python train.py --n_layer=19 --d_model=128 --n_experts=48 --experts_per_token=3 --d_expert=48 --d_shared_expert=64 --activation="swiglu" --moe_layers=[0, 1, 2, 3, 4, 5, 6, 7, 8, 9, 10, 11, 12, 13, 14, 15, 16, 17, 18] --router_score="softmax" --normalize_top_k=true --routed_scale=1.73 --balance_loss=0.00614 --balance_bias=false --router_z_loss=0.0001 --router_bias=true --shared_expert_gate=true --init_std_router=0.0107 --lr_router=0.00151 --vocab_size=14415 --norm="rmsnorm" --norm_eps=1e-05 --tie_embeddings=false --optimizer="adam_hyperball" --lr=0.0051 --beta1=0.9 --grad_clip=1.0 --batch_tokens=32768 --seq_len=256 --train_tokens=239900000 --steps=7322 --dataset="wikipedia_en"
Below are experts of layer 16 (counted from 0) of a mixture-of-experts language model. Rows are named router (the router's row for the expert), gate (a neuron's input weights, with its number), up (a neuron's input weights, with its number), down (a neuron's output weights, with its number) and show model dimensions 0-127. Each number is 500 + 25 x the weight over its row's rms, rounded and kept within 0 to 999. Numbers have three digits each.
After each expert's rows: "comes before" lists some tokens at least twice as common just after its tokens as in all text. This comes from a sample of Wikipedia text that the model never trained on. Tokens count by the router's weight.

# expert 10
router:509510507509509470491519536513519510489481507468565515555526469508478470465502512523494490506506476470491477490492474496461524502549529475510524503471523491532467531494511498510496523519492536464498536515493516505496513474493468448554477506478526500493484542506453518510563551491500526514507490480488496520518489528501515531474572486481500504474452531542505501518503507524469528540533
gate0:533509487494555547542507498481530529495521486470485488513528492498556479504478517502489517465479478509491490484523504500506452515506535493505508524560519488484455471520505490496458509505478481492502480486515502512510489547502471457521552463494489487482492518527503462511538516522467485502491478467511519512556531539501556511463504469474503506499475506455493530473539493542453538491518
up0:521514492495521480526471477489465483490487523484499459529441505500500521507492480500490524522513482491447523512469472507540462502511470498517497478472496514477481490481514511519528540463496516533515533477465528493495496515485483526475488494567500511507454464511522501455464496515548497471499470466463477514479501503484497460488476509461448505522537474490549468500490516462473430515495
down0:505477534474502489507475505492538514518471474502531557528476499499539467532482501431521532459507515544468527504461470499514496526508496529509482511537493482492468543528513485488508481497502538494526493473487570528507505503486476483505485526502516513529444492506499527485464533495495456452489468464518516484532464493507474553475474520453504474485519509488463509524481519485507505498488
comes before: " of", " was", " is", ".", ",", " in"

# expert 35
router:489508556522504507484455534535513500515481570514521529508538491494469522482524522517496515496519496469481500492535497519499495473515491503500529526471490506517460483514442486519507502498448508488529541503497512521531529473495477478548474496487503528517479502556519506505576520511537510537540496499490494497557482534490498500496503509485480489500522539553518503530533506462483518537531
gate0:487434484490447478523522459461508476445489547507515523523469500535500522493487514512471472520494487504480461475464492515494482530496530505465491470506479476492492542511484509482506520489491451518530526487512535511496506486494519498537496457456465501530524486548498485514513446502505505489560485468530483544478506470496484527479506513500496536518496497467557502458494519521474490529500
up0:508490539526472489495468502548487505509501489503500501491505505454443489503484562460496503430536485510526501504529491496513494460513461466492472482475509529461486475516517507484484503496501522504483492507473497466483484467520534509472504518474475465474492494471484494492485571492450516526506498552549492470540469471524486472513513498480498458489507494496502539520557506500548491482480
down0:462527477531503509511512479507462525502532483466490496522516528506519465449490528552428492475488521502484485463489486486480511509498476522499530484512490485508499508497535522523485547477559488447522480508513508511464516512477542460506520472458502488481492498456459510533519502478532541499523493473516533511503456516502524524488542518505538524477514515515456440489489503501509471511506
comes before: " |", "–", " October", " August", ":", " April"

# expert 17
router:493486527497478469474489551500482484515478530550537530488528487508496492484530527536487505510511480445484497494515500502497501468497527461476533462500513498529480504527501519550526517514456539474515542490500511543517519467560485489505517501460468503494465493553485534505557558487544516495507504486543469530510499522520524483503520528502452496490465502546489526501503476494494515494507
gate0:515542456507541539471551510474507533509500533505523477488508493496531554476498507498545518519480496466461470500513474490458541534457516508511493517486504541506512521450532504504502502510478520511518539491522510511514474529507483471531493526502481470541537452535513494497513535511548451501479510461497515515468550493527507490530522505517463497477517509534506526470502474482465486477489
up0:521459501456466508521486493478487508482487516510480483499476509460506484524462486463492496509508514484525504512506513495548567466502532527524531476531490456472496502498487525522492481501558484475493500544461504486481487570503538496506481474503488477453472475487500498502484501472481491519535505500499501475522484525466493477477482483497529478436523449444527471477511510545522529514477
down0:470532530524502514532522489522522526462485494486588502495485518520541484528494529522517492472460456537481494485531490496493485509444523507470475516487486505542498483472496479450528507516517447528523465531483514505466502504498467532503507495520493518464548536510510464478489513510565491517484474494476476518483512495535497484475476523502514520522514539497505507478503493533541486538481
comes before: "0", "5", "4", "3", ".", "6"

# expert 27
router:508467530525483486476492533498527491516485508520526547509525477539483518468503521496503511501508478497465514497499483532513492505523524486499519501473470515518491526507479481567508473482446523503483538503503487519553509475534483509526497538441476496498474493548468536507580529530490530485508531477496477540534511509500496511437545504494491470514515519544520522537523492480490520518506
gate0:487535549540468455419480525515498458502486501481504501477511482487552545485472533497456504524553504491500533543481519534566489525511475520515513528470515552492474484480494486486491485476499471532469521494500506477519536490520497480509476496466496523495503502518523497527505536507476462496485527467505492529518473499478521488497539504530488497488492495489483539558505501478535507518499
up0:509551531497484510454501557539485478499492499500512460506492500486520489478501544488504497515508508471511533545446512546506521506573504482494509504493465568503485534482513457551537492496515508527464496512535562465523513474480527472509468479480495508489506486503519523524508493511492498534471517473487496500534520496470485513526529534492514467496457497482541503506491517537517495515470
down0:448475491487498502505516498472493507499487503504528568509507547513523485488470525551503466479524504508492497520503539495510496478453510562490562482533527506434492484476514518501525476497448460498546518474504483479517476497517532499502507524512532516495517503485531479468518486493539497481486476539460525491496518467533518513516485476497470511505508516549504514476502436479464520509522
comes before: "9", "8", "0", "7", "6", "5"

# expert 42
router:470495523540515503493503552517510495525484521498530501514550468517488495444524528535502504506528461483483486503494498512503505501524486495498542503477492471569494509530493517520530505558473518467521506501516524514552545462528487488502486476508467512542490521517473532521579501513482508526522488476482477525517524489486489549477510517517467517482511519521485528462522489510476524555482
gate0:489496494515547484538498514544495497491517533506534464511521482513516519469492510479489484443454528499523533494491521478513534534513517494454536506481525491504499517543458501479526494512488524506501519510522485536489481442508483466512508463460491520484503462511501556551582495502492529495512462491495455486523505493500502542464534542519520521503502462451494486494520511520502511502502
up0:516498503509452524464461469508486535499505453511503495464519548489558499518523480501542525528509455517483490523501487541527465484511458485537496494496472497523490456465528503502497502510541484484482490481534553493515524528501522492477494532552456454495506498499478488500447536513533481491510521504515494508472507514513496517555463481493476534494487532514529529461525499464478523483490
down0:496509526489486505467505482536479502485468473500534499461535480508529502539505520490509488483490487491505481542472532467543518509504483489548527498503553521559505499481512492525487515494503483502442527494497510503490503465531534475503507457486522479465527488474496491502488564485478480460530508451521479479523480487504465445497469459488516512506503512484444491484556500506493457528545
comes before: "0", "1", "5", "6", "7", "4"

# expert 30
router:503471533488514536462468560527553472525488528499532518519514486573470481458496487507510510499528483485493494499505489510463492514488499474492497501453516546503478516476476484509518490555491533486515536502505513533552521467542478501543507497471495516504458512501497499531567515544501497477509503479492510545499504509493521491474516466492482490462474521540491540482500519464486522479527
gate0:501446509483455522492499521512487503468498484482555495490537500520498539477493477496478482497484500508485462482459507506521540488506492514497466537461502539537449520527536473519477520546493505517505503487489511458472484518475492479479548511541530510528507490540513511474532554534456503460510500491496468474521476517462470512450522459504495519490471547520460510491475516485503496482523
up0:521469500492487514474450488531468461517468474505514501553449489529534473506458482504530445492539494477515542519479475505508506534508489521535483432526475511485527497496515514484482483478507502527499530504498498532514504479514488509521469484506514503528471447518487470531487489447500522501532512514488520494464465487497517450508502478489489495462504521469503554480525499529476477465552
down0:534516529511486516476517540472496528494528515472460488448474477493480553534548497483527490557509502496481488485493494512463475497519499498521496542507494490533501481557487532476504494502436541494497449494492540495493480483482506474508501510505501512492492533516470487452514508491530505474496516487538457497513525496530509523526498462497518551526521499564500489503518485493471569491477
comes before: " ", " USA", " —;", " A", " −", " +"

# expert 33
router:502517535491530471491491527495502517514527513524503530552546501513485487468502535536491489519509480428453474512507484513482526485507521490475525492489486490537457516529493497526518464512498519458497508521500529485506504467482501453545508512496484473526467512517443495516562508528511493485500539498510488552530516486504487489487517523492477468486506553528562481487497506484456537526530
gate0:463469487490489511522504501460493494537472497528501523510466484520533477543508502497544484483514478454492504508527477486522532487471484500452517479473580470472538533513533485453527511502520502499468460470476512487490482512484491528516478511485526516520507471499471533537494539517522550518530492521482461519507482474474552478480517489526528482457494533510500492458465493523512491499532
up0:481499494506512486496465540484495513469481511531505478530517472498532519536440511521502487480509510526507513503496468498487520486510449500488479447559499458502507486494512508495521488523484456503462490491491505454517466550514482506465430499506476496569487436459479487509491500473521492531529498484471502506490499483490531467475510520550505464431486494528479510480503493513507510489508
down0:487477471528478517455491489451478447498476477498481463469491528521488490483501483465514435497497542509481499536521507506502475480499487467505524494510455524516496538491508481477525548487507493530499530463515519540535524530500497476509485464529463515493486550480523510479509485531439463516478495491536554497504523509526499465533497500460531486497529502469490531494486510495532454488529
comes before: "0", "5", "4", " to", "nd", " from"

# expert 7
router:480448496488489483489495507473566512534485543520524494512502494482483509474506510501512507474537477445488499482475513513501505454500497479506532505491492501496440506536529544533500490571509519469496527548493519519488491504538454502527466502454496498512464493524476517546539534522490488528501501467479489520523494527490471508471519483455506485492545480521491505461498473484441519514502
gate0:524517511460501506504495473517512521535516543454510511530494509483462477461470499527508504461493492521537475513489513493508444498443483466502505461467525530503500492504494498467528494534487484493518541548483493473499502490541494469502505516436523518465479525540511507527501479518508480470513500509562488453477526495523464511459528526476500498512547546502506493513509500448522475502531
up0:533504493504509463516499511470499471494525518497508477523488516492493520513489540542505474485521552507470491480466517486526487499478531509450552517492486465505528524493509506521508472546511500512525521528526514527495479536532535481511505533467519557480518472480507560496507503490451521546484454424471524471472540500499499526538528507501508521476503524484484509486498485524470531536512
down0:502500480475518516509540527487528506496538474487536519499512544494518513481520477502547488499527473514498515446528515491503533493507488499494521486472468519453469475520542481518485453513552519475458483512549530521444434530470507523471493513498488492484472468509493527524466541494455507511504554449482518479502512501487498523506537478468478488491478500462505501479509533515528517499492
comes before: " of", ",", ".", " and", " were", " in"

# expert 34
router:508501516487496509491499503569498483509446530494519489510480488502517458440477532500528523474530502423479502467509508517499523475459486471533533498483519538542468504494484470543476482515477500452523533488494498495541528498561503504525508500462476482495488475518504512512570520523499478505502447488500457508524508531502465505485516513516487506489499504511479498514552488486484530514516
gate0:518478451460508502503480466496493483505482492528501470499524508516491473474494444492538473504532519538525450486500497480495493490505504515509500475533487497468501553490505526478482538490477523532518535506499477535529452513526541480504505496462468516524464465491497500489515483487485501488493533542513504489469458508517474512491494516475528543496527491518506529452435586515473479474489
up0:476508501513507546502524516467490493502525483459487505518482482514502515533475510519477492465469448496495524482492481497479479524476509460508483459507520526535453467524505510510490439509497470484492479476465504509473526507443473485465498459572485468550512456551506463533499494476493515534485481509531536509537540510479496534499492496497446487516478512504487479500496504526538477514504
down0:494485463447524477513492423556477458477489527501505494561506503538528528484509475440540535518519487500526526509493512475508531513528511501500443485504446490477521539474521505452510521529518492473541508479499514521514472461510466481493507482500475497503492492507477508508516494541496514519461496489510513531502491482498466475486527524490512483517488461518530541543476477475508510490487
comes before: " |", "%", ",", " -", "″", ";"

# expert 12
router:488501523494493521511495504513553485549472526512524528486503494532500482466473538533509508490497477500497481469538484493477502510463498460471512511480513518503461514526450523517479468517452502474507519505495517491506520456523460502560477530463459463517482504535474526538550515538481523482522487466512466557531506511510492464460555520486494503505518517504496525500533485491472471527497
gate0:503539461513528536520500502530525509445535492477501545493475524518504563465479485473479504512521519490510501503520463481509515516512504490486503458503480465528528485530461486495447505507467471530498562519527508528499491513528479556482480468529510486513492522466466486525489490482486489510493484431475476494492521479444489487511528493518528506483468532488533527490533507526518489524464
up0:508537507491488535514537467497551525473502463488486498528462502454523482530510529486438507538492509502487531519499491498517483509510487489524492543483501477487547502498531542497460507512499484530478542484516464464472482498518500519482532495511490487481468509482484497526497440497475476496520468456514509458528529514480492475511522514477492544508485535500514566505528512547443524524484
down0:508475490518478483472534490482502473500478498523552493508512534485474501494496510518467497549483505498486481515482522495485454544493482438476494467477498484491521529509501498436544519503507499522522495497542508508492468460508523506453530478488441499505551480555488537448503484463482503479423508517479497490490491464509525512528501512478492456530494523522487494494538484486499488515532
comes before: " a", " the", " an", " also", " been", " was"

# expert 4
router:511489533517474479525501505495513519488496548520497531531519480519472496435480499502515498456533492464481494485532500528492502494513521513479529476505460487516462511511444546525528507515456520481522481508514488522559527475498495491508494492482492502516486488524475488525581516540504495518509449503496492517512512549526507527465558480512498530484525511552522493467495470486450516519484
gate0:497496569484488518502506503510489481494498470485475517508511520517500532514523494492438501481425551471487502481515506473508468509483506462521448504499547501476515460488466474472545518507495473490482459533449536530454523487485511494500485505517536458493492546554473472522478521506474492493518484539524520485474509505486499533494516523466504504481540527487496498534507474461500515505511
up0:513502456464501520517498515510539543521470468491534481505483492489508495494473466440489476520536468480499519527529492526512509500482514515493458457478461509523484565506528525516465450529525530473513512505523476512498527529531501512518544475533521513473538508528531513488496481488504475496487535501470463490503520529504482482444500504503488443518445486496467473500472544511504488475497
down0:481501523529498495507536476431461505490504473501524513467514499491549545518496478510513474506504492500447507535494497520528495493479479493456504500527534451524500482471503466470519512511516517515510511505521518505521530451492499495493560449490446478491499512504505561486506482491496513521511496530440445520531484512504493474482500521514489520505457547470513469475520502538497528529534
comes before: "1", "2", "3", "4", "8", "5"

# expert 24
router:501498514534530469471438504495502480543482518487503493487531463520481517487508521516494491513540429457483479490509511506480491484513527508521530496493538516531487502502472532517512474500487501479475538527483519535537540482534482504523459497450470499515478510528504511532597535524498512499516517512486478521517521527477502456461522492515491511485514507538529516511517468508458521524517
gate0:535533543520518550504519507524475472495497525484500494503509499504524526485486493444498477488526518487465492551473517499474474493508500479528508461493512522552515511519517452521501466483495524497475524498548494544514523522518523483487493504485457503477515495465509534555519509497499560518472522497532492533512488463533458542519507524532453501465518490496494524493512529517502501434535
up0:518520509535440488492484532501471486570538534505480487470505521487526503536485488493506519595550531484498519474498523555526522499507511519482503530469529515477546488476461474467493501480480531523476494494507516506524432507514520474508496518491515525527502528536524480503513479506521479486504545486474473470470516533476512489492485511504512503494478482523522505517525526481497525467494
down0:449484465463565514492503469485533532515485493510474521485481531490506523469508477503517581496482513505522488514535536536510494532468533501465470486491535508460503498514483521472488483443463462481524493474477514505475498509496495487477504466497519478487492514505553457502481469520523491489454504509492512470463547514489516488465512497504522550500460536513504477512474523524506508531518
comes before: " |", "0", "3", "1", "4", "5"

# expert 43
router:501517510522525499469507501491542522492501534539544502553502513471513504461519492520510474481504495425458487519491460542493515471529498429509523524463485493518453495493490511502534514511505526448505509540480508483486518494540489476513507478522531474473459510499481537527566506520528510506518482494510472518530499520501499528479552486503488477478503515534483501502519508490472514554524
gate0:523495514507499528493495504511488516501517505524519499513468512487510518480475481519501432435491539491522545528520474543509478563511483438510482507521480499504553507524510459481472469504519473464495513551511503493487516557460479462478517484463505484497495480490498475481489503496448537476538500474557495456469490490458525550481489495486526511485515481497509509495505505503492518527484
up0:485482474446502541489560534528441504489506510481520480487512522516466499515537504470495511530559505538464508466523502458516541481512492486526507493505542500514494535482493506519480466489515491474489487538485535464465480479471502479482474499503506502504502550532487522508508504470486515466541521530484523469521476529514500477471510517485514495558526471475512496500435522494462517470510
down0:498496516523468494534513536473505493514465531529502501475502483454485531496482449481521482526527505492488512530536503461506522460483487509508490477493501523515498542485497488535519520527473518508492492499525505500510482435459470458464546541489514547484541521511517547511541511540470476507508525548499517512537521492500558491542526466524548488497524511457492507493519509488504485509464
comes before: " of", ",", "==", " in", ".", " and"

# expert 21
router:482479513514492477478471523511518500509486527510528473507557483529483492509491540502530506483517472468513505484529510497456504483504525498462504483483518481559452490504492522560499494525471543513445483513495489495506541437516460491528522491489459491524485530561487482532575519526498545503505492513498478481531513531522487493502534516525460528471490507520498512476526495463497487514501
gate0:487477513470485471515506487522553493525506491506513483468509443504472493490521537561491563487511450506493497496479492472569510437510493484508437472518501519543519492504484459479498489510521490534492497505579481511500534514511433479486510491517495511485487475507485533503514522481490456481467498534487482475507531503513519527522487501468471501495473517497487484494501468500476490520499
up0:494509469498462470518489473528524502490463491535495470487477516534507466459507535527502516497507497500535485487493484476579498481512478491435447505537504544555545488507506504538482520475507483482503477521509472518517476520508440502511491454492473505526509522510508507516540486471488456500486500523456476469513509483496504472499486513500476485464482535502520480454482482451505473471504
down0:503503454473500529492493492460507545489502513517492499464538493495497496567452482508477486505460528538529456474513481560520511480515506512498488514475477480442536485542554483498493528470495542493491491468497504493526500484486468510494512484528507494459516533452500462480494454480508485486523530477526503487513500506519488511506483524461534498442480519482523496521483508462494555489515
comes before: "\n", "-", "3", "4", "1", "′"

# expert 36
router:538506526533497475493444503508523485508490550523523516537509500512515498462496497509521513475530482513500500477521439516482493493506512519521545489500497507524464513509466497540517505522484519454504517478508508498546532485529484464567512495499508465529506500531455508533571516524490491495508529472533479521530502523489478504504565489521490530468479525534538521531498492488468547515517
gate0:468484472522507465525532491510525514476536463498513460472490493504548462493487527481509471518478502494533492476506518511512504508516499509449512525503464487493521493500498552489438515519541455519508547498485493453499518448490490443556500495455548476471517495466515509529526488501513447507521487473505536546538494504492498473482515501507515495512472513481469501493504488529453506506532
up0:489497504507527544492511529534554505512477542514494498484518473512523538480522496501475515493478484500503489501490521467462538502488518478533433498493512462505471518542469429448514533505482450508453543522511497492479499510497519559501528477518487517511472492484559510497495527516470503470494494524520504490483527515485474487486503514500540562486489491520511545468512488478495526477474
down0:527506503542548514494496491515540496493448465500496443502441493493529515517462481531492513513534506492509488513546493481516520516491517501478539525495478460507517454497441493454489498452560473488484455531509449499515503533467502518527501495502530504521544488477472470520501508512465518501511504466533477501492524513500494457521497518528528498505507497515465493469468498521526510549516
comes before: "|", "-", "\n", "==", "===", "The"

# expert 13
router:518521539526492467535483537481508520484547555459531472511541501517485533497486502522487504525492458453478468490503483503490495461505521495516529500501464496555493516527497547505523531506498526488487484520502541487557524471505498499524486521477520498525477503511457517520589535503489521514521518486499492520524474549492491520503539499469453503525487502513476505521538517481494507536520
gate0:490534519464529488528515540542523498505527479512485516565511518515529493475503517481522550535475517527503513502508515503515480495502535533466498500557518560510456494477499498493503509495475493491470511513482502535534490487485551506497452495489530480501488474477466493539505529514454474468533464478500505511503495482525494505505532515457458532486561535495532544494528491479485500489462
up0:505533517495514520523489573518536550543521510500471522530494512435488476513547507497495536529488539535490504545523492513547521494510538539453493545504504487506497483511462468521525519494486502486485468512490511517507490522495464531507536509499539506504493535460484511466498541508496462453525513474476526470520493500478515514488500510490485503463530539463531480475491525477497502531487
down0:501501549558489493423488518476517445476466452504466517505508482553481494510481527526505489467504439494491490519503495472504510509498513502509518466489481515519449492473526527460470558484514492472514520506509551515515506488486531530505496487528481511502532545476497467508495507505477513489483515466484513479482534520497491542493509471496477475491489488499535510501486444511488557470529
comes before: "7", "9", "8", "6", "5", "4"

# expert 41
router:478466522533501508466453527505539507510465507497534533523547469539498503458480530493502472492508499428500472488521488508481527492505466471508476507473481494501510506530500526532520491509489506450497535515490504522529515493533493519520505516462493462479471520536463485549555502544526513505546517449496520522527502516476474523520559492504504479491536497515491531490532480484486510509534
gate0:492461562468468521542543496497531481484468510507496489529515499512489472507507501485483527484520478521435511432481508443524460508494514483506526537465497505494496538503509475507511507555507518505518527509507532514520536534523527474488487539561471462501547521516498467535492488501521503519495504488486477536460477485487472510501513511486524537484528476527495496478511478551504488480497
up0:548490535525530521480506494516457469518477514505496474476501480509538536486511497422497476476529485526514519509515482489539462465485524453493468507501507492521465535535480498496492469512534537473496475500443515455528465504517493554521499498506480519535510476519478529530489458481510474510568523458490470490531514523480523499464495489519513491513510488512487465523508481521506485524505
down0:531488499529510505497503484515481533514532501499483486512478500518475510560503501501463489501498499531502459449527494486493473553458525513479474483478455498491531508452486499466527427517537499517494533498492495518514513484519529514506525514450498514512455455462500433491430509482509492498534460493489487489544513489516473489471517501497475509536477484507496493505477540552497505499512
comes before: ")", " |", "}", ");", "):", ";"

# expert 0
router:489498502516485486468440523490523507507482504467529479507535505537512480461535529503482520482487471427502462487512508475469547468498494468528524478491514493500448482525473515536521504514459495466509537493501475531526521519520465489522485487478493517472485510511477510522555555548489498512518488495487495528532508518481518486500569483518461483507490523528461527510501491484451515501491
gate0:530502494477544475450475494506510486514517477457486518495493495472503506499492535470487498481538510466509450525478542508479478518485524515551545498452509511467489461526472517495497429488498507492536561526530499482538533539547515498503488494502516490508539522476504463498517509523514457500517506506501461512493567507532518480491521476514532519504542480525478517506497502525472518519483
up0:484462506524511467478512527498453529504467523497510515460485470521468487476496522474492520550483491518544478493537540502493498500520525498494474478520533504500511462526507465513546505505508504542473469534462514452495468510496541458470470473532495487478487508521495451534503473488515520517502535520497477484506480541513489540505514537484498529470514505478501477528543554516528457500545
down0:513500488504495516469502487496514507443502560505543477475495506510469536507502472575482483538475492477539508476449504484456521546519474516505509503525460493524479518491533522534483514521543477492503536505533496476506480542462482493473499479505497544487519478493515540504521464515521525476487476523474471487489509499542511511504500454506489463500491540529508534486508438514480475497477
comes before: ".", " |", ";", "–", ")", ".,"

# expert 16
router:524524515514518481476444555512549517524476539526565519511490485512525472493506521522527528491513500440512501521544447479489516481496499480473513509465513502506463524490473504529512511537446529476482491537477518510525512503543506496519528505463486504476456478518483502529551525498493506502518480477483483509569479510471532468480524492485483493455504521511514509502486488478472511506479
gate0:520502477528535502528473526479486476539475538499479546493480484502503482491506496519529527507507514478488497443528522547531495460479473501497503540477477418490487522487495469526498501472531494466490481542511505516521464474470543505460474507524505493478499523439510482494500469494512531475513459512510451480536481503452511489462488509494524552513513495513515496518474490499454493532495
up0:475504496559508512560474508508510484533486536526534504481507443504518465508544528505540513498467496483521489488478474539500502479520497508500518529493511495483495497535506486555508503524487494471485517501524489505512506453493510528446510529489530503445496496453504498493522463471540516495455482535502471494528469496476525475545501496489518519533495521539528509503435491502457530502458
down0:524464511477508531521518492500478484502493478464515522479512518519507466474504499488511545466540546471499459484505471499519521512491508520549472447504511472541466510506496513510457500505503512477526497478463468543501467483555481423486478508501507466511546521483498526514491496550473508515501528495468527531473495547544493470483474514506505485494513480484505460520507460518530482474534
comes before: " |", " (", ",", ":", ";", "s"

# expert 40
router:517519489496541485485442527505558520533516523501524499511530488497487500452504509529531519506530486432500495523534460486472508499505506495499521480472490509516454507482478515512531509530452544491484505523473522525532536488545486487518532497480459488496454487553487500518539532540529469493503480478458500539547509530506516470474521514471480512487509530478498515522536497485520489522488
gate0:500477516489549478467490494483463495487494510506514490551503503475471481506480502495505490499540478523463491517510518491523471461481505480569507518507530528488480506492523464487495545480461472537574544484492517483511567497472512474525498513509508506525495498541476487518493509477518472511537514476493530525487550520507531555469538524499514518544484505479541494476548505503498475502519
up0:483516489492475530499494477507558522516515497458461513519492518518498529484503531494506498508515526447519489449529488472474521550533509517472493510463455514485488478482480530493470517510501501481433465512545480532508472503539493513483543498490479487476463493496507533478517558491507490474463483518535460529507464477527499488490492473481486478451522461531462521517490526500508500461475
down0:452503515558477541535472480562524459475505474478505548476505494532508546493487495467522481496507522504517474505529474508496495468458473496463519509476470502509499491507469492489499519521509502490515519466478498470533491482508530515491499488518487459505489508448522542522590454551487508485510493480498472475490469458473493500491484528492466507468492511511469524501482524483497480507466
comes before: ",", " (", "'", " as", " was", ";"

# expert 44
router:514523540526487496471462516515507522499495539537558472505502536557486491464505520513530508507509495434501505511523504488511482450467485469507557501460508509506462510479484501541503527493504529480513518502466484497533527473549493473497538506457472489494489484545483506497575510543511520501524482491497478501524480520478478513500513530530475520487490480531486554516529473524507508495506
gate0:457498506524494453515474535486556493496497489519537482520536478536465514528503481504530498513479501483486456447509493523512492488474488465526490498481516486527487515498488503482526525505522441478554523470481529460550505487511523487523512545516457474513509459522472502512521430557481495486522487490477553517495497475537458550509498496500522494503488489511496486483479484489526497517504
up0:501523526523510452476488453525513494508449522532530488480577526496509506523503498503511529531494512507489494516505500512503496486495483460468479490472544468529528478510525475443470510501511535522498494524505494505517490508480517519544499496529499508467466530457510471517522491517498488493508533539503472511493474482484485501511482532475524511495530456554512467488481470519515452583533
down0:544512516510488437499470484474492527444471500485521481473501509497504532516501507469473476495493528506521466505467491502492525523486493509476527486578495553490524480507484501506489471446482489538497488505527537479509531529499517513521548532494503552509518463484475511451465537519501496514487544495500480495488492477490518491473447502457500476483522482497455452490532467520517512496476
comes before: " |", ")", "°", "–", " (", "),"

# expert 23
router:495477520482531491486465502540520513546507556506550481501523467549518516473523530510495505479545465458501457484520482496491511487463504502482513507495497517527464509499466501554505496539484520474476531506507520531562535473544470516542514502477500481502469492551505450551547512520521500495528477488486474549512504509478489508476510511503502511494483501539497485493497505488460513501539
gate0:514554522476515478454503484534516517493469520549509472512466472476512544544494488521472476544510522516511470504502492523505494460477502495501508500521528477499527496496479512464472494508505476533549493465463491516494497503492478475500514492508488464575480469530470537479508545535530521542553467468514507486475492461489535518502520497461490490497540510490524478533499479532518491487465
up0:502526486520491491466542507507511503439521509480450516504538523494503522494519440547483439492533548505479479460508514560444494495508554479491512527530516524482478500499507506526511539524465475494523483518487471489481483512503530488525521469493497476504520485508468517533501524510494533482532496491466489503518511520499475513533501541509509522524450554548514531470505506514518506494510
down0:471494521508534528524480502466480539545514479504521474520507489472518511507496535533521479520539495528494528511476490473537473428542482502505508490510472532510462494516478461464483459536477516511470469515528492450465493515492534498519476485479506512525504484509460506493458513504531486475489498527486468496527496487517537485501448539510493524485499520452513565510457513471495524525493
comes before: " ", "\n", " —", " \"", " −", " +"

# expert 37
router:489511526491506521481483503510529481540489543524545525517518512532469501482499514515499517478529454505460495474536475490482478500483496461481540511475493506539473502502465507510475462536488529485500537504500516499502521478509492452581465495463463473492476506564436496517537536524484501477510490495513510519521506501501481491486568496489512485511500528507481526493533488477451498533525
gate0:497481510495500523468477488545489471475468475522527468509506517539510530509497510534476521505510497501463497490521505493478501505461536547511479453456493517521543535474537530503489543472505509480523574442487541537492496458488496467514466515525474510500502510491503571466499509486497478496484498467488527485473494505464485512492501535463492530513525474478539504488488482493444506491510
up0:486521518495477498467530494496532492493450530495546501443493503533461494499517498497480500481500464520506464498553524507488500522504509504516489508496479495517508493504489477484496514525493519497505538503503502558533533540497478492511514481523452518486464473422508471473499531453474518492473509496514522477405536475474501469478508508495483529517490537484490546500481511525446510486512
down0:483505467529522517466533492553490509518482510512545516509509511541497485483492451466453491491516505539516514476496527496492494524529504495502525512433529492468493520469496457481454523496504474496536481532527573557527489491445507494499511506511504485495514472520496451476470509513468493483478514539535521518478489489470505509457488470465478497514495471496514447485475526495513516522489
comes before: " the", " a", " be", " been", " not", " an"

# expert 15
router:484464530506510484490451504509543502533485515489518512512532479498474487499505516492533514479495473487451474477508449512529512463527538462492552485517479510535456477488450498520508487525457499484523524509492507495516517506491479522525484506494492488498474513523455478534584542513486537508549510461499481519523496515478477478482484478467461505520479491533511505494470511504463527551531
gate0:526474510527443519520477458504496522522481469518463473488520489488474537513460514465512479512545467489466535445511476527520505525495475465475534508506469452543483492508493497511526475500480499451507492514496486503520482478553486513489485524492522469518496512512490480552492491440487465520507525493497474490449512525495501490535490487501461516455522512445486504515520502516488538482543
up0:489489524542520481518477490526486550493488523505474481552515535522488516535497493505493575520554426524481568509492492511526489526502467536492511492475466509504518515488439506508482509532505491468552521517489558487522497487494489497490480499515541499506482527494515486520493502493503498495525487503507500471442461485482457500523508480535516472525529475503477462498489459509501507502486
down0:488507543522504466525478553507453524483489458517522479490494489493510495522446545485498518534495503513537496523478466497530504491507482550489494530507533476505508549520517493505489518479478514499512468483518497490524502490567480452492486503506518498542536477498522507525568527473458497491484478451463517500492507507517511480549499503540496481527523504448468512496452466487485515518480
comes before: "\n", " The", " He", " In", " It", " She"